Experts of a small language model.
Experts: 128 experts in each of 8 layers, 96 SwiGLU neurons an expert, 8 picks a token, a softmax router.
Training: 2318M tokens, 17685 steps.
Below are experts of layer 10 (counted from 0) of a mixture-of-experts language model. Rows are named router (the router's row for the expert) and show model dimensions 288-383. Each number is 200 + 30 x the weight over its row's rms, rounded and kept within 0 to 999.
Before each expert's rows: a language model's description of what the expert responds to; "mostly gets" lists some tokens that are sent to it at least half of the time. This comes from a sample of Wikipedia text that the model never trained on.

# expert 45
It responds to: Decimal points, percent signs and separators in election results and demographic statistics, such as 17.7, 2.41%, Turnout, Majority, Labour.
mostly gets: "°N", "%)", "%", " ±", " Turnout", " %"
router,239,205,175,178,134,221,149,224,205,150,176,171,170,167,199,280,209,189,208,195,228,218,177,207,175,193,239,194,234,176,213,192,181,219,217,178,194,254,186,176,167,184,141,157,196,205,158,248,178,209,189,189,195,158,171,184,188,216,202,190,205,199,173,170,242,244,196,140,215,197,287,215,190,189,233,209,182,283,219,199,234,197,178,176,198,205,199,152,236,187,229,194,242,195,252,199

# expert 18
It responds to: Capital letters and pieces inside abbreviations, often in parentheses after a full name: U in UPC, US, UN, ARVN.
mostly gets: " U", " N", " US", "U", " FI", " O"
router,269,181,271,187,201,199,132,234,190,188,182,175,194,175,223,206,235,175,234,190,252,179,209,248,199,204,222,224,231,220,211,199,170,231,159,182,190,232,146,165,168,208,148,190,188,177,210,208,172,227,190,217,191,138,192,177,203,194,207,191,209,177,206,219,285,257,187,163,211,203,241,241,163,263,216,197,258,229,229,200,224,245,161,249,234,179,226,204,191,127,211,198,230,212,193,192

# expert 12
It responds to: Nouns ending a noun phrase after the or his, often place or time words: area, city, town, year, border, length.
mostly gets: " area", " city", " town", " development", " population", " life"
router,211,165,237,165,179,209,196,205,214,206,196,186,168,183,153,199,241,187,263,213,242,182,223,233,165,186,226,217,235,198,228,203,188,180,186,143,194,214,217,221,181,238,161,163,224,190,194,239,272,179,180,202,241,154,226,201,205,230,152,162,251,197,238,235,205,236,188,185,234,88,244,203,206,267,250,174,254,192,236,200,209,258,203,197,212,258,134,162,239,188,165,202,221,219,228,185

# expert 6
It responds to: Word-internal pieces, mostly consonant-vowel-consonant like at, end, oy, rat, pat, in words such as Database, referendum, patrol.
mostly gets: " Pat", " pat", " sit", " mat", " Cat", " wind"
router,179,201,197,157,135,206,220,229,242,192,219,168,185,160,165,185,229,208,227,200,195,230,197,229,163,212,217,199,193,200,198,203,130,189,201,167,195,247,202,210,237,228,189,183,168,166,159,175,255,230,184,172,202,158,203,182,209,220,208,194,220,182,261,164,242,167,173,183,244,177,186,247,229,215,202,186,251,189,226,182,198,213,199,219,173,241,162,165,168,181,210,212,188,198,244,225

# expert 27
It responds to: Pipe separators between wiki table cells, especially in succession boxes, election and asteroid tables, plus "of", "de", "/" in titles.
mostly gets: " de", " Historic", " |", " du", "orro", " President"
router,239,212,240,207,166,226,120,206,243,160,195,137,189,180,199,226,229,177,200,190,184,259,284,195,194,179,213,224,216,170,182,243,225,219,217,188,215,223,167,144,199,229,123,211,190,152,149,220,180,239,204,195,199,177,256,153,240,233,209,168,233,189,202,202,237,194,156,183,247,188,216,261,177,194,180,149,195,190,237,250,209,202,196,205,203,223,207,191,209,170,180,162,201,204,199,173

# expert 24
It responds to: Determiners and modifiers before album, film or series in music and media articles: his debut, the, first solo, television.
mostly gets: " his", " television", " TV", " film", " album", " Best"
router,231,192,227,177,192,251,170,242,221,173,190,202,199,205,229,243,247,188,231,178,262,194,204,181,200,174,194,212,244,162,217,205,188,241,159,155,262,237,192,214,197,212,179,180,257,207,183,240,216,205,144,162,215,200,214,183,231,215,141,185,206,173,195,213,196,234,182,156,231,163,240,213,164,214,217,195,200,219,218,218,214,193,151,231,225,234,204,166,215,186,171,130,193,227,268,166

# expert 22
It responds to: Table pipes, separator rows and field words in sports infoboxes and results tables, such as Position: Right wing, Offensive lineman, Round, Pld.
mostly gets: "|---|---|---|---|---|---|\n", " Majority", "|---|---|---|---|---|\n", " Round", "|---|---|---|---|\n", " Pld"
router,231,146,241,211,195,208,113,209,198,209,204,187,172,190,190,228,246,227,195,199,196,222,239,167,150,193,218,246,186,173,236,203,178,169,190,171,199,196,194,153,215,218,141,216,241,138,199,216,263,246,161,149,222,224,214,175,261,249,210,173,213,154,200,203,219,196,181,172,206,191,260,227,188,217,207,195,168,198,182,234,196,192,217,210,221,238,207,163,224,191,187,157,207,218,235,167

# expert 1
It responds to: First lowercase pieces of longer words, often prefixes, such as n-om-inee, acc-om-plishments, prov, dis, desc.
mostly gets: " le", " prov", " bi", " inv", " ev", " dep"
router,273,190,256,124,154,242,206,185,219,222,171,173,262,210,258,252,229,201,241,193,237,195,211,225,150,165,208,184,200,233,215,228,161,212,192,231,211,238,210,174,217,214,217,167,202,188,184,215,174,241,207,196,202,187,194,197,199,203,144,181,257,145,200,240,218,215,179,209,213,217,197,215,182,223,228,212,167,228,182,214,170,231,162,238,213,243,174,207,180,194,158,193,205,251,226,181

# expert 36
It responds to: Word-initial prefix pieces like conc, ad, rec, inc, trans, con, plus backslashes and symbols in math LaTeX.
mostly gets: " ad", "\\", " trans", " rec", " inc", " Rec"
router,210,149,195,185,170,189,139,207,210,177,203,185,178,187,227,204,188,157,203,184,219,238,203,229,144,229,228,284,166,224,224,225,202,212,233,184,213,206,227,172,147,229,216,158,227,168,182,249,222,216,218,206,235,205,264,195,224,225,174,133,172,188,224,188,238,188,228,183,237,157,256,248,209,254,180,218,169,189,217,238,193,230,197,200,202,226,165,149,218,180,185,167,183,240,195,208

# expert 16
It responds to: Later pieces of multiword proper names for places, teams, venues and media titles, such as Street, Park, Stadium, Press, Firenze.
mostly gets: " Street", " Valley", " Stadium", " Park", " Hall", " Road"
router,260,206,183,219,167,220,195,259,232,183,132,196,198,208,227,189,257,179,224,191,222,227,220,220,180,150,203,225,220,204,220,196,179,189,214,147,256,205,169,220,170,264,158,178,215,125,167,219,212,246,146,189,222,155,174,147,212,215,176,187,200,190,230,209,231,213,172,199,227,199,180,219,207,187,222,172,229,244,256,192,178,194,195,238,251,194,164,192,241,204,176,154,246,199,205,203

# expert 31
It responds to: Word pieces inside proper names, mostly surnames and team names in rosters and tables, such as H-ew-itt, Sp-it-fires, H-utch-ings.
mostly gets: " Hot", " Charl", " Haw", " Marsh", " Bow", " Hay"
router,181,181,181,189,201,222,191,181,267,152,191,213,155,171,208,254,240,157,212,205,222,226,264,215,182,172,218,210,178,205,238,217,209,216,190,162,225,194,214,156,201,237,227,209,211,211,162,216,289,174,170,184,209,176,205,120,241,208,190,166,227,204,224,173,259,175,168,171,213,109,187,225,200,178,187,173,148,204,209,189,248,193,204,199,185,188,142,167,197,222,190,183,192,184,251,169

# expert 25
It responds to: Nouns naming works or media, such as film, album, book, song, novel, play, usually after the or a.
mostly gets: " album", " film", " published", " book", " song", " version"
router,234,173,216,208,207,275,169,214,196,180,157,172,227,170,224,228,229,130,229,152,245,187,230,168,131,165,190,225,244,146,206,190,166,217,145,164,225,216,169,221,204,229,200,162,263,231,177,267,243,217,171,151,204,202,201,151,215,258,202,177,222,180,171,242,225,229,192,169,245,137,238,246,190,270,202,170,205,206,200,210,204,237,173,216,224,214,187,187,236,188,220,153,193,189,245,168

# expert 54
It responds to: Spaces, colons, pipes and digits within sports result tables and times, such as 15:40.89, +0.439, | 40 |.
mostly gets: " Miss", " touch", " kg", " bass", " vocals", " Chev"
router,197,161,206,177,202,227,172,220,248,176,160,198,185,172,225,219,178,161,182,139,206,188,168,193,144,170,208,242,227,228,226,194,179,207,191,171,171,217,191,212,195,247,169,155,200,184,158,244,227,209,173,142,227,212,192,183,241,221,181,162,223,213,245,209,251,202,167,213,207,135,231,159,239,287,171,161,206,220,193,218,213,175,187,186,207,207,195,173,248,156,172,180,217,169,228,195

# expert 58
It responds to: Opening pieces of Latinate verbs and nouns, often after to, such as re in reduce, un in unification, inter, dis, achie, invol.
mostly gets: " re", " inter", " dec", " dis", " pro", " ex"
router,256,222,214,139,171,255,177,180,189,158,195,170,156,139,250,210,172,175,247,197,251,197,209,243,170,205,177,195,232,210,236,254,159,210,187,183,221,180,158,136,175,199,195,190,211,195,184,219,254,232,168,219,221,149,193,187,198,225,213,134,232,153,236,195,231,213,196,209,202,152,241,261,158,233,245,203,188,224,204,259,182,201,132,239,190,243,197,201,240,181,126,167,202,218,199,196

# expert 32
It responds to: Column pipes, colons after infobox labels, semicolons and three-letter country codes like ENG, USA, ITA in stats tables.
mostly gets: " ENG", " =", "};", " USA", " ITA", " AUS"
router,200,176,244,163,217,193,151,233,206,157,152,166,163,157,236,170,187,180,197,208,215,231,203,241,206,167,242,268,212,200,231,230,184,170,184,180,204,212,217,152,170,208,110,187,235,148,198,205,163,239,205,145,240,190,269,181,237,209,154,150,213,204,208,169,193,217,163,194,238,161,235,206,156,238,207,157,212,227,252,229,246,210,193,190,237,195,191,181,231,173,192,168,160,189,206,172

# expert 3
It responds to: Word-internal or initial "b"/"B" pieces in sports and football texts, as in Rab-b-itohs, der-b-ies, left-back, plus col, box, comb.
mostly gets: "b", " B", " b", " col", "-b", "|---|---|---|---|---|---|\n"
router,230,162,209,202,206,212,169,237,191,145,173,219,168,182,202,237,188,198,215,125,216,225,203,180,168,128,222,244,201,185,184,225,197,220,175,173,164,194,176,157,206,184,156,197,225,198,197,221,236,199,154,195,185,152,217,177,230,250,194,235,259,164,236,248,248,187,186,186,240,164,210,253,196,233,208,194,221,204,238,241,194,176,174,235,214,178,235,197,193,216,176,195,222,234,226,216

# expert 44
It responds to: Cell-opening tokens in sports standings and racing tables, such as Win, Loss, Pld, Chev, team name starts, and scores.
mostly gets: " Chev", " Win", " Soc", " qual", " Loss", " Pld"
router,243,168,196,224,177,220,136,226,244,186,193,196,149,180,210,237,262,218,219,212,182,210,226,196,159,220,276,206,185,165,189,179,166,220,188,168,215,224,140,152,240,256,143,157,239,150,234,212,261,222,193,196,206,147,197,190,235,207,227,170,225,222,169,186,233,177,149,169,208,186,209,184,203,201,172,204,186,206,220,217,192,206,189,231,194,171,212,207,184,180,194,182,203,222,258,223

# expert 30
It responds to: First letters of Slavic and Eastern European names in lists and tables, like C in Chernihiv, K in Kruševac, M.
mostly gets: " C", " K", "ić", "č", " Slov", " Soviet"
router,216,170,209,196,157,192,182,184,226,140,144,213,157,184,232,237,220,246,255,179,223,241,275,227,185,209,224,231,232,195,175,195,194,225,200,191,226,209,160,171,185,250,163,209,207,187,184,172,228,231,179,207,228,188,218,204,206,240,209,174,256,167,237,221,287,247,106,151,191,190,223,222,221,195,193,174,195,195,204,208,200,244,190,196,240,194,141,235,212,136,200,169,235,211,189,175

# expert 37
It responds to: Year prefixes like 201, 199, 200 and dashes in score or date ranges in sports tables and filmographies.
mostly gets: "201", "199", "198", "202", "197", "196"
router,231,179,177,248,160,252,196,212,240,167,166,196,189,174,251,216,187,190,230,181,199,226,161,187,167,126,172,197,153,224,158,238,168,223,188,153,185,207,173,153,219,187,162,205,191,200,174,191,183,196,165,189,208,209,202,190,239,210,156,170,249,201,214,206,258,194,178,185,254,144,205,189,187,217,239,231,227,228,214,237,216,209,167,207,194,235,173,204,234,137,233,192,190,206,198,214

# expert 39
It responds to: Line-start dashes in infobox "Field: value" lists, semicolons in race and score sequences, and labels like Released, Nominated, Succeeded.
mostly gets: " —;", " Nominated", " Succeeded", " Released", " JPL", " MPC"
router,176,175,213,200,192,242,165,255,210,182,203,173,204,196,202,255,237,216,233,168,214,242,203,230,190,179,217,185,186,133,210,202,182,218,214,183,204,192,169,196,196,234,116,213,203,166,151,241,226,244,200,198,213,115,224,181,241,192,162,186,213,211,220,228,257,183,132,196,226,172,220,196,169,194,231,148,164,239,204,204,219,201,182,189,239,229,197,169,189,141,171,133,201,204,248,205

# expert 60
It responds to: Opening pieces of infobox field names after a dash or bullet: Length, Distance, Primary, Genus, Website, Coordinates.
mostly gets: " conn", " Genus", " ext", " eng", " gen", " Website"
router,213,185,201,147,163,220,157,233,237,213,157,159,166,177,170,223,200,218,211,244,196,235,213,198,143,161,246,202,198,160,184,230,153,198,183,184,220,286,195,175,193,206,174,146,217,193,190,253,261,213,207,205,164,105,229,162,221,213,214,176,193,165,214,200,236,195,120,185,231,163,223,186,211,227,237,207,214,194,183,169,222,210,148,195,205,254,171,125,190,185,166,195,223,222,194,162

# expert 56
It responds to: Digits, zeros, coordinates, percentages and row-ending pipes inside numeric tables of statistics, votes, and listed buildings.
mostly gets: "°N", "000", "00", " ±%", " million", " %"
router,215,220,216,214,188,210,143,229,264,197,162,165,183,153,199,242,203,184,267,178,212,185,217,229,173,174,167,185,241,197,223,212,190,207,195,108,202,205,204,173,185,188,157,162,236,178,220,210,252,229,158,210,208,170,204,180,218,204,144,200,233,190,192,216,247,215,139,187,232,112,195,188,186,220,221,163,207,192,225,187,165,204,193,196,220,256,172,215,222,192,221,166,231,212,254,187

# expert 5
It responds to: Word pieces inside Arabic, South Asian and Islamic names and terms, such as Abd-ur, Umayyad, al-Khalifa, Khan, Raj, plus Arabic script bytes.
mostly gets: " Arab", " Bh", " Kh", " Islam", " Niger", " Khan"
router,203,143,235,210,188,203,199,205,232,201,216,178,200,222,224,215,230,179,294,190,232,218,207,223,196,214,243,213,243,160,221,222,190,238,209,207,188,192,200,158,154,253,195,201,241,215,187,211,211,224,198,203,237,216,182,152,211,209,229,172,234,216,224,259,249,215,165,206,213,143,192,196,161,222,270,228,207,202,196,232,214,213,172,227,194,187,195,221,195,201,158,144,277,208,228,211

# expert 14
It responds to: Articles and determiners opening a noun phrase in descriptive prose, mostly a, the, an, plus small, large, new, another.
mostly gets: " a", " an", " small", " large", " These", "The"
router,233,175,210,161,188,193,189,226,208,181,170,181,225,190,195,214,206,163,215,196,180,242,247,238,148,197,223,187,254,166,225,227,169,251,160,194,208,252,199,180,174,215,214,199,234,160,168,255,225,172,223,177,178,179,238,195,220,209,211,167,202,158,241,210,175,213,190,152,152,191,233,235,148,210,217,175,247,228,241,200,231,209,179,191,211,262,199,154,216,184,207,137,222,218,242,182